config = dict(
    d_shared_expert=0,
    norm='rmsnorm',
    positions='rope',
    qk_norm=True,
    schedule='wsd',
    decay_fraction=0.859,
    doc_mask=True,
)
Below are experts of layer 3 (counted from 0) of a mixture-of-experts language model. Rows are named router (the router's row for the expert), gate (a neuron's input weights, with its number), up (a neuron's input weights, with its number) and show model dimensions 144-191. Each number is 500 + 50 x the weight over its row's rms, rounded and kept within 0 to 999. Numbers have three digits each.
Before each expert's rows: a language model's description of what the expert responds to. This comes from a sample of Wikipedia text that the model never trained on.

# expert 18
What it handles: Opening brackets and letters. Opening parentheses, especially in LaTeX math like f(\varepsilon), slashes, and lowercase word-initial letters or pieces such as b in baker.
router:470456440455489552534491486404540529527430473623469542507483484538510488595495481501590496496547462499520526619507451547546555516491517421537532
gate0:412431522485484465526453601500510458470487400534586488473459432494547493555511441516540568418498502421289514578491531542451483458476525573439586
up0:445416456491458522555453454496457574516454515408438459510489496492516491596448603511480457507382557438544457481467539612392585422461513438446456
gate1:451462461582470501431603550524488565526463568606482501465496576429447483432447532460508588562449529577483516565541541501567491444421500477574397
up1:527511403474594465468500469527511478614541460447470559502485510448529509522608482431507515505500469514474469465437473414557489475476530473566510
gate2:566522447432480505514449495502465548453487470496463508466517507535540450559521464397496499455462522540426551569522468539458531492407474546614546
up2:428484510452570410502476473610413498530487459472497604485472462489559515529429455541505480484492517468462546503499535497549597516559513608511448
gate3:573510513585536591509546518520460473529430472541529522464505484525536535508534436491506435487529593438543626533458520455450530572444516483549482
up3:563479407551511545477589502419435366515518480420493526430481485459476497509398503512467458489479529463466518483414604491516463504501549554444393
gate4:639445473531511576567475472446514576546456501510415517409467526389503485569493528509495516515486498502497535472546502463555530541583477493494526
up4:459505566423466493516484556524560549471558551545423508466453444510570570545484465480489505405504477462524487464531580460440555447450553483526524
gate5:463533445495520484511469463417479470528538472505479493494557557526606518474555521537459515461449491545412530505475529551436547427558477504524525
up5:452466485479462539525523489458575510528567421457484448442506458393515563502552383637564489548434482479449430374437579439543481550445504526467540
gate6:539569459526546422511480570587530551477495445569439441466486504473554562536486521521503466489508437551503513536494372480462486430525522411440455
up6:468477626499449588517562586477549475507439558552541432483460577596623448466475540488516512566491464529509546508546575469546453570500511460487501
gate7:442483459468484460564530570518488467440531611393543427547426559501496496648533487476535483469499525562542448449540431502559504531509404528462539
up7:643460545506615520511470561604455610567462584528509608560499491507486501542439525557435498501499453446424544489458600519516544535454535516529405
gate8:547468438444433567494477479551455503499466561468501512426566475436567452417554533505509459574491465529501452465494528540459512568509546517596370
up8:495494496453441511505443501425518523528398430548506522532505484513458543470478532529415569472660489568505542486517435523580548494459503500493496
gate9:434573433429503520566507521499530440543485535542489516567565511447463488558385478506550439517474453447547505466472430436501508464509431470539461
up9:560438562580540470536606454463532419578543485515524502459440504518526489462485553526478488494474490464529544513491427553489568597497440447488579
gate10:585522514525440534583577549428564554497402429477513546426477498505502510473501527537495440512520460464552419453435470477561579457512537513439497
up10:554514509549480478516478541545641492539427514542444471495529425372515511467562477429507544475496491506525486473451478488505549589522518502404522
gate11:554454433533493504468431524503557497478510528501418455425476471518456496414436541597603517442452379454455537572403523516524431509450485386655503
up11:576462469529470459550457573468477492403443442550504435528440549510591554550485477439469511557525512584569403480420547532446630522456514542457458
gate12:476438558515468574490531434480490446559523435525471553563435558416517461580384503484573478548450512521444485403489479425457437457494561487450431
up12:418526518493480479557474517497444513486572524535462450494493503471466475546424478548477524480471461553393582521497461452501502454559452536529552
gate13:559490537592574473438447559467554454603509541468523451422544465379529547498460534501481470520493509453539469550452501473507557542481440521485500
up13:516482551494479493535491517464585508586592411466512461555451552505595514445533529496531446585538512485498481448490604486466496440475527498456481
gate14:490493386544473576460423501553508518480566499515498555485544488539470464530463459518490465543605552462493436423487458496522551481440461532504441
up14:434564525446502549419453498587542498487383528463541571421468410488473485583499420503540521560489467502471484461538478492426465539418549563514557
gate15:483394485565422473428514407509424514516555501577522588523504601556549439599507520422503509510658520533381558439443465566491472446472509412521509
up15:495460503493457551474425536520460425512525540578416513524521549522494490583520521518557527497495491481405484423558547370456585533454453501378519
gate16:361603542418555504496459513462420470503476477472506474553586482566546555479428427474495453477537567462532506533500588534512627458484459505503514
up16:521506557437563557505546458500467580523478459485430559579473527407469464539426426460510559495431477452559399384475486522471518539529575549501509
gate17:490493435624419476568441592432534529528502556475498556556440414522649581504414472460542396392471500487486505454537545486490593447455475536482489
up17:575504413496560477549489581511545595469426457529485512535571583523519560454414487456505463588497610423517437497500448481364499482533517474461515
gate18:574496486524474525453542506494437465577436468556536528522565487443508432470517492462518498463493450478497555505439488540535514483415514489515485
up18:561516450435512526530520531458533497490489446537511492557583431539575436548496557467462478464467514497482540490606452511458491462569502456559488
gate19:436543507486535622504411549360434438488425413538554530394590534471503511442471479527473515455418566565560456447464531421494487515503394551507460
up19:394469545465555530463430486459593536420444478562589605521562559547458470449549602589512505468476444488531506462590512455549515492523453446513515
gate20:465444481436583489514466403449518460454571537494537454530608478469555607469537477457490489488569556426455573509541516530496512446569574522521590
up20:488462467465566507528460491475562435496447440430476427475544529445523457483589550504522511475411572494563457618455448480426497486548522470470412
gate21:462536407472421482512419503414533574520421524541438494499413486599463572477535483495547501447494420622494567579550470379619498473493524485516468
up21:438443403488542505464501491517456486466535507457456520550500527494510554405522461548531512545549441441516527508577514541474480590566627513468497
gate22:570441520476526537505440416394400564529587484428467416493525453486514495536521483473626544536477536503552602473535482561488505573476516474469425
up22:507516497517428514503541524498537413498529610500460542519523439498525445562523471449604556464478517518571503590399500492486555513515507476479523
gate23:553542447462488525428548547409542474568458560379486500401478493591598492510477461523459440539439429452425460555453487544554493498442429494357426
up23:442550520435466518568532554498471490484426476613534498497572574554532544526387590561449483509478452553552518593521567529576499407442477529458543
gate24:448399509430595485496406438388489613507571448489445440450497535491546516467533478554406473446513471457492460445410528443536500513482510451525444
up24:530585586475489542497517591597469479561572525470491578508473444495537517441434572492563505502513520473499492488513472515390411486416484621567535
gate25:511421464527506547504486587446554535554457556556344500465509512394551443478520541507522423463527567494575571476433474575527526595473477479609472
up25:537471427548515464522495478520555507494478574476557480510521476528527569476484470440591516412442516604536530589547489511437526582492496477711421
gate26:519482510498529516521516396511471501473422511472535480524539421491524586528491468505574499521463483425528497541560505525448484515472379512491468
up26:523518596416513490580404481504429492494508552521491516476493514488441538436453540465409443558516505529529458530507508460426522567515501483556455
gate27:438407532479433481420498491474574465520500473482515416578522429488470566558471428501500499482524389488473444546496464626471472562412422487480507
up27:452594542474472497530410486478429610558552477388511497392485529406525504493478531463539485554604421504531489465579521443477531455517485455515450
gate28:600525469539557554554466522439424577548514482580522522451553481423488474586457567532484409476513550519512461509562446548488528515501489509524589
up28:569601453491449480581519507503463523493574453403585518507597502455491524488539484498510441480449516479574492523436520527508470462514560454410447
gate29:548594405479533424474517507514518482491522522489509548542433461488501518484505478417562622430507417508513469492474385492515507441462543514430534
up29:499511538444521482511446530478440527446450442561502565509543444497538437557497452536537523490480402497493512379494642537576481559511525474513448
gate30:489432480520491568466524419570520587463527555508484517515584561571496474348583535482493408471512457462474416517525508492525491567394463382422651
up30:431497580557501550530517489531453524515438494566543494503469459492493450455569522523467440586534415539516577496578472450483447515516471521471505
gate31:540503520434540510478548544395604518450488638540546436526517511436530458545489585571464603489487467474435530532540552486491491480498448520509445
up31:477537478429451506425445550445427515583465544437434557532446570494540583444504463423524638515596451602526535556495553486486449488533482396497526
gate32:456427353443471495500470627481508459430530510545499547518541441470493459578491511629503485469529458514450492499456521511510533463469502376560482
up32:416494534523486501398475516416469508532568490466505543456508504443497524426590490484446486493570329423540576533471562450484477511544485578487469
gate33:510522481495470558387479448488560503519454525536501426467517488461404508461479557504619494455556535483531402560564518517473560482472451499536486
up33:424538524470532601595428481480520499461518520526479552477527627507558525646457539534533448457501464535588379510476438443576559552432532546518548
gate34:391487406476518596571402573548546569533486506524446531631407520504495452504471527483496543455459475508381584504456452527411530531508556488476524
up34:468576542538479483484620587555393546444534525506452549545516480522530575455521575472476493537497367572490478490482462460540467456543523557543577
gate35:556544502492542508558465565511486381590517463417598584494499424617559495506499430596549477489424536511506515545526525613468554511507503517585504
up35:498498574422537518407531419477523428517496445464467514554528431554562415550461480436571564483458400481516467492604439442557531515480540457478456
gate36:616453590521415465519434583504556440520515514522498521556495506485531480516491533475483495528516512514395568554495492535550451520465511456500499
up36:432546469580592457509541444475413488541556559456551476480512463528510452580494476552456515552430469428487446490572529533529466511445520527638455
gate37:508518497487553445539506478558519579508534572498421564523538466497593435550470458472541453446471466427489552554501430520478587481489551573533441
up37:503489450430488507514453486586456443510483469478492469489486562538550438541477474534489475497502533536601507543549511418488557507409519516469495
gate38:506412540435525493537382433431464475512563458508493545424440514623515517527414495570471578531503498432491543432468559579457526482517466421524550
up38:500560494518491456550387532438456487548512492416390569588469473492556424545511532554552500549567560517467519483446557510520539432510451495493450
gate39:506447453516489452552596517504564446474478540500611440435548529530517472481590522528575469498490537519490534564487489494503491412591569441403524
up39:488476537430423565502512522527447584560413414507500512517449464577492394435494481496471545512470581463570508493384414493427441515417479466495491
gate40:514467531467457425442502430526570432555471515376499551492528415574613611524546381494494559539465600523548534526513582452370545497507500552417566
up40:452411531578510362546588540467475543478513517494495463543489535485496519423485462522498567462533553465550547398500564477535494555491544515438615
gate41:525537572513461565474425442474501491507499441523490467510484429493555537563461469533572503465495517415519485501462506462410547442568556449513533
up41:450456518547464543598500439533473454485535544432492450604414505559401425463469492491537529442452495545472471563601448516469575464533574436518479
gate42:565512356493452450494579561529507477514539446525419418503624550438533490440509593509539501481601521470416520540530493539517449517453527471522508
up42:582536449560480581540479562588461500483564538421543616558456443502522442595459492450468499553570475506497521506471444511503438558496509450489376
gate43:452527491503452564413564480522514481536571553535461498479482542441491446497514434557528464530504558421499465528433524531506462467497499532411609
up43:402542468501540462574479435490494596503375459385498394529459518425505496506485403514482467416450508541496476455551545505483478451562486502496541
gate44:469555515567477479454566453452480488442521468486569452552479530528535497618495527456540499509492497513498469514582527484539433477491468524449470
up44:506570512533529534477417565387545573511497537494483474442434516430471470544531452482552508463503509527462408500473468488472541403492519564429624
gate45:449474591435449567458576458512448489451535551506463540549448482555597580541456503540456441378523428523559559490537481515541417540473422469447445
up45:518466453465458443475471591515496486532578476476523506502531519475492520537508468509454508555498574450540426519410519533534452541609609535511530
gate46:592533457508523492552528573536510555510509597454474495553374562533525485490430577523476542476485502496465451492438565545428534449458486442470502
up46:479447469426527480508559627496495534503443612499522447503534566433461592510639527561413437619469519522522433498513512521598471440448468524624545
gate47:571476532442512511546516586500438520598489490454384454495488502519514489495537318434507550534423478555468597536416514535518434532509440458535456
up47:495452480522478424470537509480518603505468582548469520510518453508468468482477493539482485564506468487470490503443554416452521619509568450450404
gate48:524564479507490417466461489500419556510569517520457584546507490581513470466554573528536481465547548524462389488518446522498510521478500441470389
up48:503442596460463577503507497426448507433481431486543516498507550558447454430527552518459475489594449562488485475555382406470519504389513460475485
gate49:466527470525475440508388543428473545511378456535406465449535452467578522486511440486509491506486551462484531531429474405456492520549486503568494
up49:547507420554465484555554629525454458467463456514589483484551417464518530493416465556516538462443509530523599483545579469549533506494439535511535
gate50:514587470445489559396471550527536544509513493429574481447442498482529463501529537507473509536436433456558497527416436536512486563419575432448457
up50:511561571507478414475505453521510407540574559477547472522521502499441553503457499562526490479477521584466550526488506495486530448471361482424443
gate51:508447548555502486551375507562459485553567430503437528550498524527453504562455433493475553584503501421503509551570489531428510467473478597497592
up51:458529486515507536490427528542517551494527475478521510463503521497564591474484462589531493604559427505473626427551549531565527536481570571582472
gate52:493430464455456533524528572551516558563527567524545551480560473513570400511507456553543510471464488471551494445523627483495500449482556491472534
up52:567553540542451463578542470472391475542520535519514504534518499556486431510534507471459535511479527363527594506529466577469530613538493496512553
gate53:506420590469524439466529566536544482552454466518508537461516510513520480560486404619505424544599451518555559554451477623462494556452504508474445
up53:581490550553535510422480539532481554506548528516450499485586496477556561520479527484530522494431485566581442446510589464519519518553393498458506
gate54:470489508555498434527609498501504403498447557524557478513550558512568509469487519518577527518433447488544512530487509525421541509504526445501528
up54:452513400507537440415615529600486536510432502527463513571405520565576530506553509523459479508495526498523469491581462458519511504601543496504546
gate55:534492505528421513487509524448384469445562481413558562548522489592483570535597452483498472517511401448561481446422590598458478599447512515508507
up55:559578519548463483469578543458458527393490562444492521472526504455511498568487544507524500467459524458484463528397502570548468516442526481520532
gate56:520459535507431608458515475480557510521466516474502438485568525508541548560464484461520458479418487526555545611530489542508489504522471593517536
up56:449540510557494494520478465421471515525447480652532504499517544558498513543531459459503478518505622544508529597516454588515479449458556507485477
gate57:432510521431515489472627539549497437429447493572519517477531518492538405551451505560528489496511584436512488502503442451469478536492542548519560
up57:396526524408433528500424516663535521479493490517487478510515506470544462496457484427524563551476473558474477450464572527572522511476486379503461
gate58:492505446530514463431466498408502447480494482526509467545478449516492456522550509580489556444532507633550512537597550507419467478460437459531396
up58:443433477524481542539411461426616564552485459549552547444507399525518463568426528407497502498535472512542517533516423457537462467461558465425510
gate59:564469616458407509535568467438488493501476440374471467516438471529537425596432482475474501454456547402553488540499510535445483622438417490450467
up59:524505457481593454508474444467471515505496516477583507488536532508474528536499593466510489510515456541613411527552396464539602556452470451552518
gate60:559476489564574492511389644494493405508505551466528535609475498454521596635538494549489468483572504488576523515520479476508519499502422450562441
up60:510451545340516514531544507532549492458481542483505456539525527559545506468503551582513521540490548521525482505554591456563514419535467473483497
gate61:578438473578475615449508533502509498514448537382480477523520556546522512503443492594559462507538448442511503582455484454483505465518501522523548
up61:513469380507477548458603571457429417465515540517473433529486528555485495473566505460488536583551472559539391506489572355511538456533470481454547
gate62:663529569541437546479500517543513465480529561488498440489382396460402448484504565578510450478452509489496498437591443481470527591394418453560552
up62:569383470571472559561431567548424501508529473530558546525459449544395517525461475495538483419384531509561443600490485445566487466493505482498410
gate63:504555477527554480525470503474498580510450536485434466507473461466508460479426478464552421408551510469418470416629498496574549478545509584567511
up63:628549432524515504406555450404574485546501540572496453522539530452442437483390445635466452438507460509467499483522433592564575543516448564545421
gate64:576452408524461477461459467406542517596452528536405570406440473526511493382483291503389552517591524443550484505549584532499521431555568539523463
up64:486571561560408478528491579563506488488464502519478547466536570451548513497441507520495490461521450554444546523558483521554531532546486486493503
gate65:505486492429483503466543573512495475593499552495415534406435544443446568502427523556573441516548439510606594552527489474517455478573404519437473
up65:529480513586570531590450506556472490478543563543453500369524390552479527528569417530475456410373499528524562483491450383507491498453641541539459
gate66:532480580429447503589459474564514473482435507542525482493537614416498532446530496528471589496496480566494536488502482487495462530448529544474483
up66:590481438490504651524512589419539453477482571601611488540485461537536490493480481524581451439577548382485493527545508474464599491449499546506510
gate67:433503506536546535496561524488578551531446466513574494534425566560444537436507515492424447505459580492591401452593456500469516531419474516553545
up67:539429477530460523515465507477424570483516467494474517533464489516552553466546419549492390478498537504484633436410448408538535476451511542560558
gate68:486460542566458552490434478451459430529373534475522474487503431553502527486480534477460568478490549477570500421578492545490549514558519583541554
up68:478532480543406569594586433463447462502475551468474425499382460537472539540466461427560492436486502487505523382543570517468441541499520448489531
gate69:387546458554446543400541495432369464474547493508485510481502568485512508500510560417383471430435458546518516495481428485435564415511507531521466
up69:417569487454506485564599478459530474517439505495474466458501519576403559453482445627498473498437508483479479418478523479519465572483509478485512
gate70:475499446439537584528532505418575464480551428475516651484484497503431460449525527500508510531571411491421554591499445530552565514498585523412488
up70:597491528489604556469567482548515509470460491453519515449545558498460471572533485468485565564493423508394521530440442478463504516553489464526501
gate71:408536492441457557492568473515397534481534405532494508468543521503518465534442555542580478502485558493560551527512572479436582463519540601504517
up71:478532504463538491441535492478481411478526619501511469444519422492507480482501458513484510458410483494527444485475468533553489461503534386454500
gate72:523454510472460570507469505558567403495497506528540456473460447516533507452466434542583450496495488437555526518526548587577513495493420513503493
up72:339475471505499588503531583492488483570388455459430450479532498551643463523446493448533550477479557551526590501412535457393507483424441644483439
gate73:584509523415533544505540489515473492521447439485489573471472485540486513553385501514505552452461586474493508464421468483498534567501338432446532
up73:489493420457405556516424540486481509424460515600556514514424506533440482502502457471495515577540491557511527574496443508564450449504483388458553
gate74:525589597494502541483558560608502498485558542543481442506424482540479496497420441508492395491542388521514530509514564383483513447512457531555609
up74:493478530444584625495541541473575579480453502563529464452501523483492430486501494527656470599498475484449539516532483499541487484524522550586567
gate75:424467476408507420524525541544473506493521492377435486472570495456479520496527523458546560516474458368511429570436451533381537478583449478582599
up75:533530464479488402453491509430502535484515477567545585465430484527470454573466469477423637533452581389452437442543489486519553562564507523504525
gate76:551538519500546474473512489429478537514495484445498427495478474506485548489465468428472506489478572404426561504578534459534456460550539479519475
up76:537515483544459431597548467574506415512541517495432611435427427438515570437527528519503532439585482550516460523587510544420555506484555488532513
gate77:403464459470423516507516498531507454474483495414534549475489487474498506449473466428493495388505526539542523504449560491574508446515506574467449
up77:543453570483541366583470485512538482549528563462528515443443453482557497510547432566396458504562485499405510486514561553412407426449457500535493
gate78:579463475498619466524598506457429459455506559521629543430504477557529484471571528490428510467499513563512534476518406590520537455504412405520422
up78:437504500509472524540477448512522522525509442601546525519515515369512500537530573429567521512527503426400517547382528448494487519486568606560670
gate79:436534532501467466507562628535507485461469504620454508504523466541469564534445554499476472483501557573487504501562442460389436565405468460456517
up79:548598533467486484443484542510441541491380601501479468561520544466511614431596522530428496533440498507466391459546551528459483448459542420502470
gate80:485476483581550517482553562586519472500567443435456514457427502461464557505534499568424523467561503460431526502493426521468540552507418472455471
up80:456578481463460573453590428459409525393512462589495470500581552490496449569502506563493463464492507484527456510470563420448470436486453528428531
gate81:614623512503593481444500497493430494555448462468536570466599348511494458497501498520484434491515474491501561470611447447539520515431502570426473
up81:458471507548481501443546495541501644461530446525565457567487449592428534574439462471514387479461533408464542547544527510486481608526501527593645
gate82:464469439513475512503391476604462461532473494573522545501449562530444402571482546511550393546531561579446485600563502478557557504516501442448492
up82:458444446549428561477443532438529503485470526628464543463457537565461556518479570471536455444510476484488531467426532423604481535531450657496490
gate83:477566526437408400504527462426413510530511506459457496531536466550416456461510471460507582457420499484444542451532523616557493518518446506460492
up83:542583391500471509467449492551546485587495527510573517534548422557531550395598481581498411514513516519455510463429502528421590534561490517466487
gate84:514433488569549428559491524500557461623512414476470435602580597487481588454483510447499514499530507599470430552547590562472493505511556485465421
up84:435481488514515443516488435479436465505531560490494541506563535524561659486478528603463480484569528509561533517585488483451485501541497478372528
gate85:469495463437510407429575469462615517498323427508465489515546440588463553487427565561455628611512436513503452486515543509492493479465465503511494
up85:566470496562482529477491508598492473547563462513441469528538566487533503495436505473532495537467539450481518509621538581592469444473502497482431
gate86:466514429552496601510495514445437519474521459505461472521541443494454487492535515537575556471452428529584517621602510467533408568477601511469502
up86:531543467569528545505568576496464496472509552406545458572596563619404493367450548591591550539603541509574500445543469468528528548504492462434495
gate87:486428489467448415545444505412482510424437589491523512574521542471569576519440414514388455501557494491528508458481530562493569440423558490544514
up87:442479562589482556472482503606494594459452503476553510515430531532540534518505477462538534430581494500540496546544451555478499547446479509448493
gate88:489554500498596575496496492472533546544464501511498474500444504518510527456489495433460456441535548530442561562481551434571530411450534600485534
up88:400423489472552473448522522522534602521510495479475481488486509487607538544512449496588521541548518494470464535520509505536577463379456575546430
gate89:450549448550448568530513486608408548505440524450621507514428454458564552565510443510429504479500557540490528547526535477508424495450537539551455
up89:472479477543502554518511423497422556404513508552449635432487607595432371490522469608416532611606490471452518474526515544464463465507515561576503
gate90:437555562504493462569593496591499515588531402353533510436510480512451447416474528487508389533501438497481462533565479433463482442449553480461452
up90:561465503538572546589526551430555596537498492495599506525501499448421528428437520440540541444476396448469506520581409487549519538520563476541410
gate91:396498509531462478548543489515504479471474557570588513495443478546589467551446515336483496450534474553482528498459521517510540495549418508533584
up91:438493510587562461504485484453539586520550450470363550482449449513481491562411488465485450428356551502530598490457546493528531490405510540434538
gate92:369488489527434481488559579569459529533532504442500442349497530548454540456464426477487429470517514522482451546522505433538600384509521533542480
up92:519467521458488557477446562455605394530537529481439527554478530583521518553559467579459504399507538505544493500503458574501450549389549480494458
gate93:553526470467461416597465604594439448535568429449473546569531492475493489519478533546426462549474504537539488467476595666402549425444538531431530
up93:569552562492523540508526551478501489536581484500554466517472598417471404521533495501511604581519558483511522530478450515520531432465585531566528
gate94:514429512499506473460405508550508419419524525533509546486500486538445464502495508513465513490530477403470503505560389528455552579541487463392435
up94:558518431465457459600504542478442500486487510509501447530446470473387425414522520475503515558468515509518457396638444453497552458542432589566550
gate95:479413411534492534437440477458494517357463467440498394489510476427457539533529504517434510542412450370485507507537546547447588443522508527536556
up95:521541407522509475548541473548512557524562459437510540523513600437462511551500533536460552525474535426484477509568474573507559469432558532438436
gate96:573469463613468398563514572482450484494392486479492450501463526446584474464529560460494578507462528505516536507476378560461497441508497477491469
up96:492473579465560457472483510476539493525501511463463487494475466452449487475472506545486518602449531549502508466478566511530517518505493480446491
gate97:499429495534548435483640484472601502489460500474515542485485479461491559550460474502555547529525507395516494523415487458448531469504545480496550
up97:574469469574487417519581567446503551534467484494447509554459488558448445578483444582496555622530461527530616519459537434471502471496526534545457
gate98:514516568493512535445464474512462492442441437475437491479500542552471508532533466478513559413433576515554549421542431476402526430515551489578479
up98:535555564489520516576465533516493375377453514497496455586490431513411535550598496488480540533518390487470438389485530494433516469473552459511507
gate99:460534471533577494576461537534533580490471381473522481429513494518417375494606538480481512471487563589505453424407357570572506450515536545501456
up99:481487510459471526507467429543527547415510531519484481535554533486561415493582556511552491495582499515463565449514460377503435469621571538504533
gate100:469423562494502488476557440524478466445553467551551566518452509398469510533440512444599493505488506519415481420564560522586468557477550475486542
up100:484494486448406480464479488500485558554511515552585604509598486503529487470479389475406471438517624427519498438507594518562466505466481476522463
gate101:493484459491459495536500543528501447510412440551494513518456470535562443471534453510440458514599491366525459555468545420444449384490520557484523
up101:414557443448468489571535429492482383452460503527464495507507530517493485427561436444510525443641456506480578468517468493505493559443500519526483
gate102:508586529514457574568611456534531521532535615612471454505523507438533485481480490595449496335590477516551466541487585476512494550479530477483552
up102:455496603513537417523455550522583557526527532422532526526525533506570480456435454577509526414576528460520387420419517503468496516540540498606509
gate103:538522466470516527448506487515603486549522491511495512608506547438510554531457526499527487463554478409370502604518490588459494468480532504566460
up103:468418485419416427457525425613468428415505402445418514495489453469535442437492537527501466495454477550581463490428526461476481550446476536523533
gate104:478587525560476462513451512592439448518458462511587629447558479522503490531488504560531446544510439510546456507556580487457551440590401469490488
up104:568619566575459464532431513474500481469422484524481533450506615553451579536497507595491516493510502523435476488507516603473600475426537461515540
gate105:507429517477477511489418482488572479552489422499538516320527525482602494501432473538500493476484427494391475594465491591524480513440558488460522
up105:497494503427507535470508514538534492453563549572423515494476478424480526487562526546413440534468689520562503446553478405523481536446497536411561
gate106:431502474477503490615536401548385466511485584478528433587524460444505453544465499458422545497456509538537497477503502556489568549538487485594504
up106:567563553371544482393511491488566507526502620416473478530472516522488530498477537564593542375449498511582511436476446514634530455549414500484446
gate107:548449515382499506494520566483500460393518428486463504440530451487476516544427515504446542376475515506607407544442481459522542450553418465531484
up107:533425533481468485470519518484527507507592502499457488474468531505496510543586549506400484488526568497513591501507426475497546534454394565438552
gate108:538474516510498526507473438504510549542560341575557421554495492477484489506523475520495466494480495491402594438548562490520423499505475492466597
up108:479551508411488466468381609445491522557511476553438421461548484436472470429562460446552513461474571534493503621522493452487439478500476505506509
gate109:542455507471479525490508500521504503568534506518467548476561510452561438456438477466365506499423483509513498534505547574426540533464563423461503
up109:509567457469555485531482516428532560503514509492539517417537461457477518454563493469430542503493435439584573494477426463546576500430444513522558
gate110:559480533525486516546531611502486457496524533483503550544522502491474542558437565508532473486457386463464549574568600645468582507534492552502465
up110:560442539480471406530465484442529552491402476488515444508485512512506346454463427414459517491548448524555475480472457438595574394492479471551512
gate111:540397509421501473466533446516536593503537423561455596438497462500641510460494432477533490482442482458488447503499479442539486437522498550474580
up111:516471569420479506474439436345469515462511482524437457482436477562621483450481526546496512481436552514436430564463477523457506531504526584526527
gate112:515504554397485496454430513493501519544537479528520472523405493406461395509486476546537444453472419443606512500537510490537494522571492512423508
up112:472534496506476452583550512507567605499459507537533482455482491537526523506422569627503518410517480513492577490477507517657389435550517466532572
gate113:478538498534543538612482547465479524560428541553516506571413483487485458521487539487404490510512506429496550492557489556511559420512477518440536
up113:562532467551468466491542507525514452528581499441440603507617482520500481556569451579461587539499406558544430381541497459553485567471481482591512
gate114:608496532486606511510478480508493462514515515484458470539491427504435525555565468601551547530395533524487499446485494525537544489452372543548496
up114:560475516481534496431504433624551560541494558537440452540410549512497530465539505532508516481368523518453596450480547463550478539544602445403485
gate115:496406542392516587484541496428570387485598525488485501570509421494558463440443613485468471500518483629480511507498424475578547488479523468478482
up115:548472421544465536476575415503512479480467567477499390594470455473464514451540558535526455540389405434510439398529528571521459587572498431605431
gate116:503488523492409522588549510410416530511547477579492606471427462421617507527490494540554485465486470536483530405503534457447439549582576541500533
up116:413437446565477477557460512437533558606464568488490493586557480436532555461496536500507482596501546504418533519574474433506536519618618518398484
gate117:480486388443431386502443450480447526444493560533383500572502480381482467481513529507452563433586452521523479519463454432450572420459532515466595
up117:460533486573492511528466449510484556503436540588510507532482619428469496510543477524436505555437447380376530508434540448460494507514503471480472
gate118:384533491440532518485535486432533434559445498503470520441443502604574622507473469512504514550558558521482487556415541590503521495482551594524495
up118:543515433490448489473553563544512515525471535573503487536466504447620478578521526511507533448559606478540449539469515637562463464526506500528519
gate119:589464559382542473490527570538487570492522440645472497492547501515491475408501512377404554495480513468618563532454458424487560430518475534479350
up119:465556397552482462553481583524529501512560462463498413457515420435474456428487510486542421496479446528501430471513535606590471531533538518543559
gate120:529581481475444457458491450464531543522425389542548556538447481546572369542492590464492576476475556578500565592521517555442484510497379540469505
up120:474431490551437552542438434437447543413560437471461522527503449519563485487400416469435462507484541403456518459478536476404513564547523501546490
gate121:555524450447456512514522517534539501539470578543452406443456493578431507457550395515555489471522518538549471533502466452467513530487499481367485
up121:459554460461485524463484543485557404573479465487528460513476587547531526517444553496522510496590500491440429511501574526523486389534408504498536
gate122:394460510521605575524412441470466499481474482569627471419474456542483438465503506524523509397432585514505495517519555582512505528467550473460399
up122:421436596526544501475440489539485559508531610542533556474429456565382449508536506489482467389481448521551530554554452489487571540484508576474434
gate123:466498533541524532571508469454439563507483571595450590557482538501505502587573447501448518569600403578497521464545459524577499573445520465591490
up123:462606503495520512478531482418460435457526451569506442509526519543533492531513429404563493425479492435497566485510468455549492489463447583475547
gate124:540539516456428487560503543507447533513501604544521532557549505576435453588558529547544465418442558509485495386489449519463524495533520500479497
up124:462418507636573558548488482566530571465460484472529512428533527481557477506485450487465512486565540457480445488406424442530480500416465531405454
gate125:484492575473501452530511440551489552411472511458457471450555487407505589615577508482547530612432488383456456548615438489454465364512496503606476
up125:494536540518435454499571478464473565385521394547480481511517514460508539459553566492462352537439437479542510567496496538535562561547505526553515
gate126:571493574563483506522495506511538478466526504516456509453451559550456508539509524514584529495415557452609454561370500484545487466493553471488489
up126:527504438526509574485414400577493408475462504478486499519569477493483483498499419506547541446511484573493595524405509571464523481454561453506458
gate127:453484521453512458515461484451488519487574490440589472461546573520513512475555478422532473540482574532420627577444493495470438522454490540499482
up127:551553466491442456491478538446604496491537474475538446404423497514498433473495439463488522565398505522552463472455507493523592420565449524544524
gate128:507481458493544558523511559455547409494469429525531556495397523490451443452482525486501447455512490503522561494551452420407592549534508515613472
up128:391477346522425563461516497498444478436496461389525588478465473564471507489414435482535593505526527402501487450460485495472472494534407451559595
gate129:575514507401472460576496532577523487542465500462501546532481439538539534515453473546522558502493479517490467501520408430414504441452473443499421
up129:491418487511514474563545578547512508518467555391465529555524548467600438485532410509556545474443548476541499392482543472625488571518626443614452
gate130:551533510462454475572558527494495570480472471558496451534498418591478542448515412446535469487552467414339517608550568504524522515543451545433436
up130:596531513497503571506537495543488542497569605596526573530479457446465468413500532558470513492539485526427502372544630459511489535600516501457452
gate131:493436484408441566561446499521411466462567456531454570475557479521417545483455465408516576461396553448480513462441585441480460438458472427504460
up131:466397542506470420514499446437499550503423490504606480492475446448549501458551560429484526408506411556510465504452523480539539456517591463464531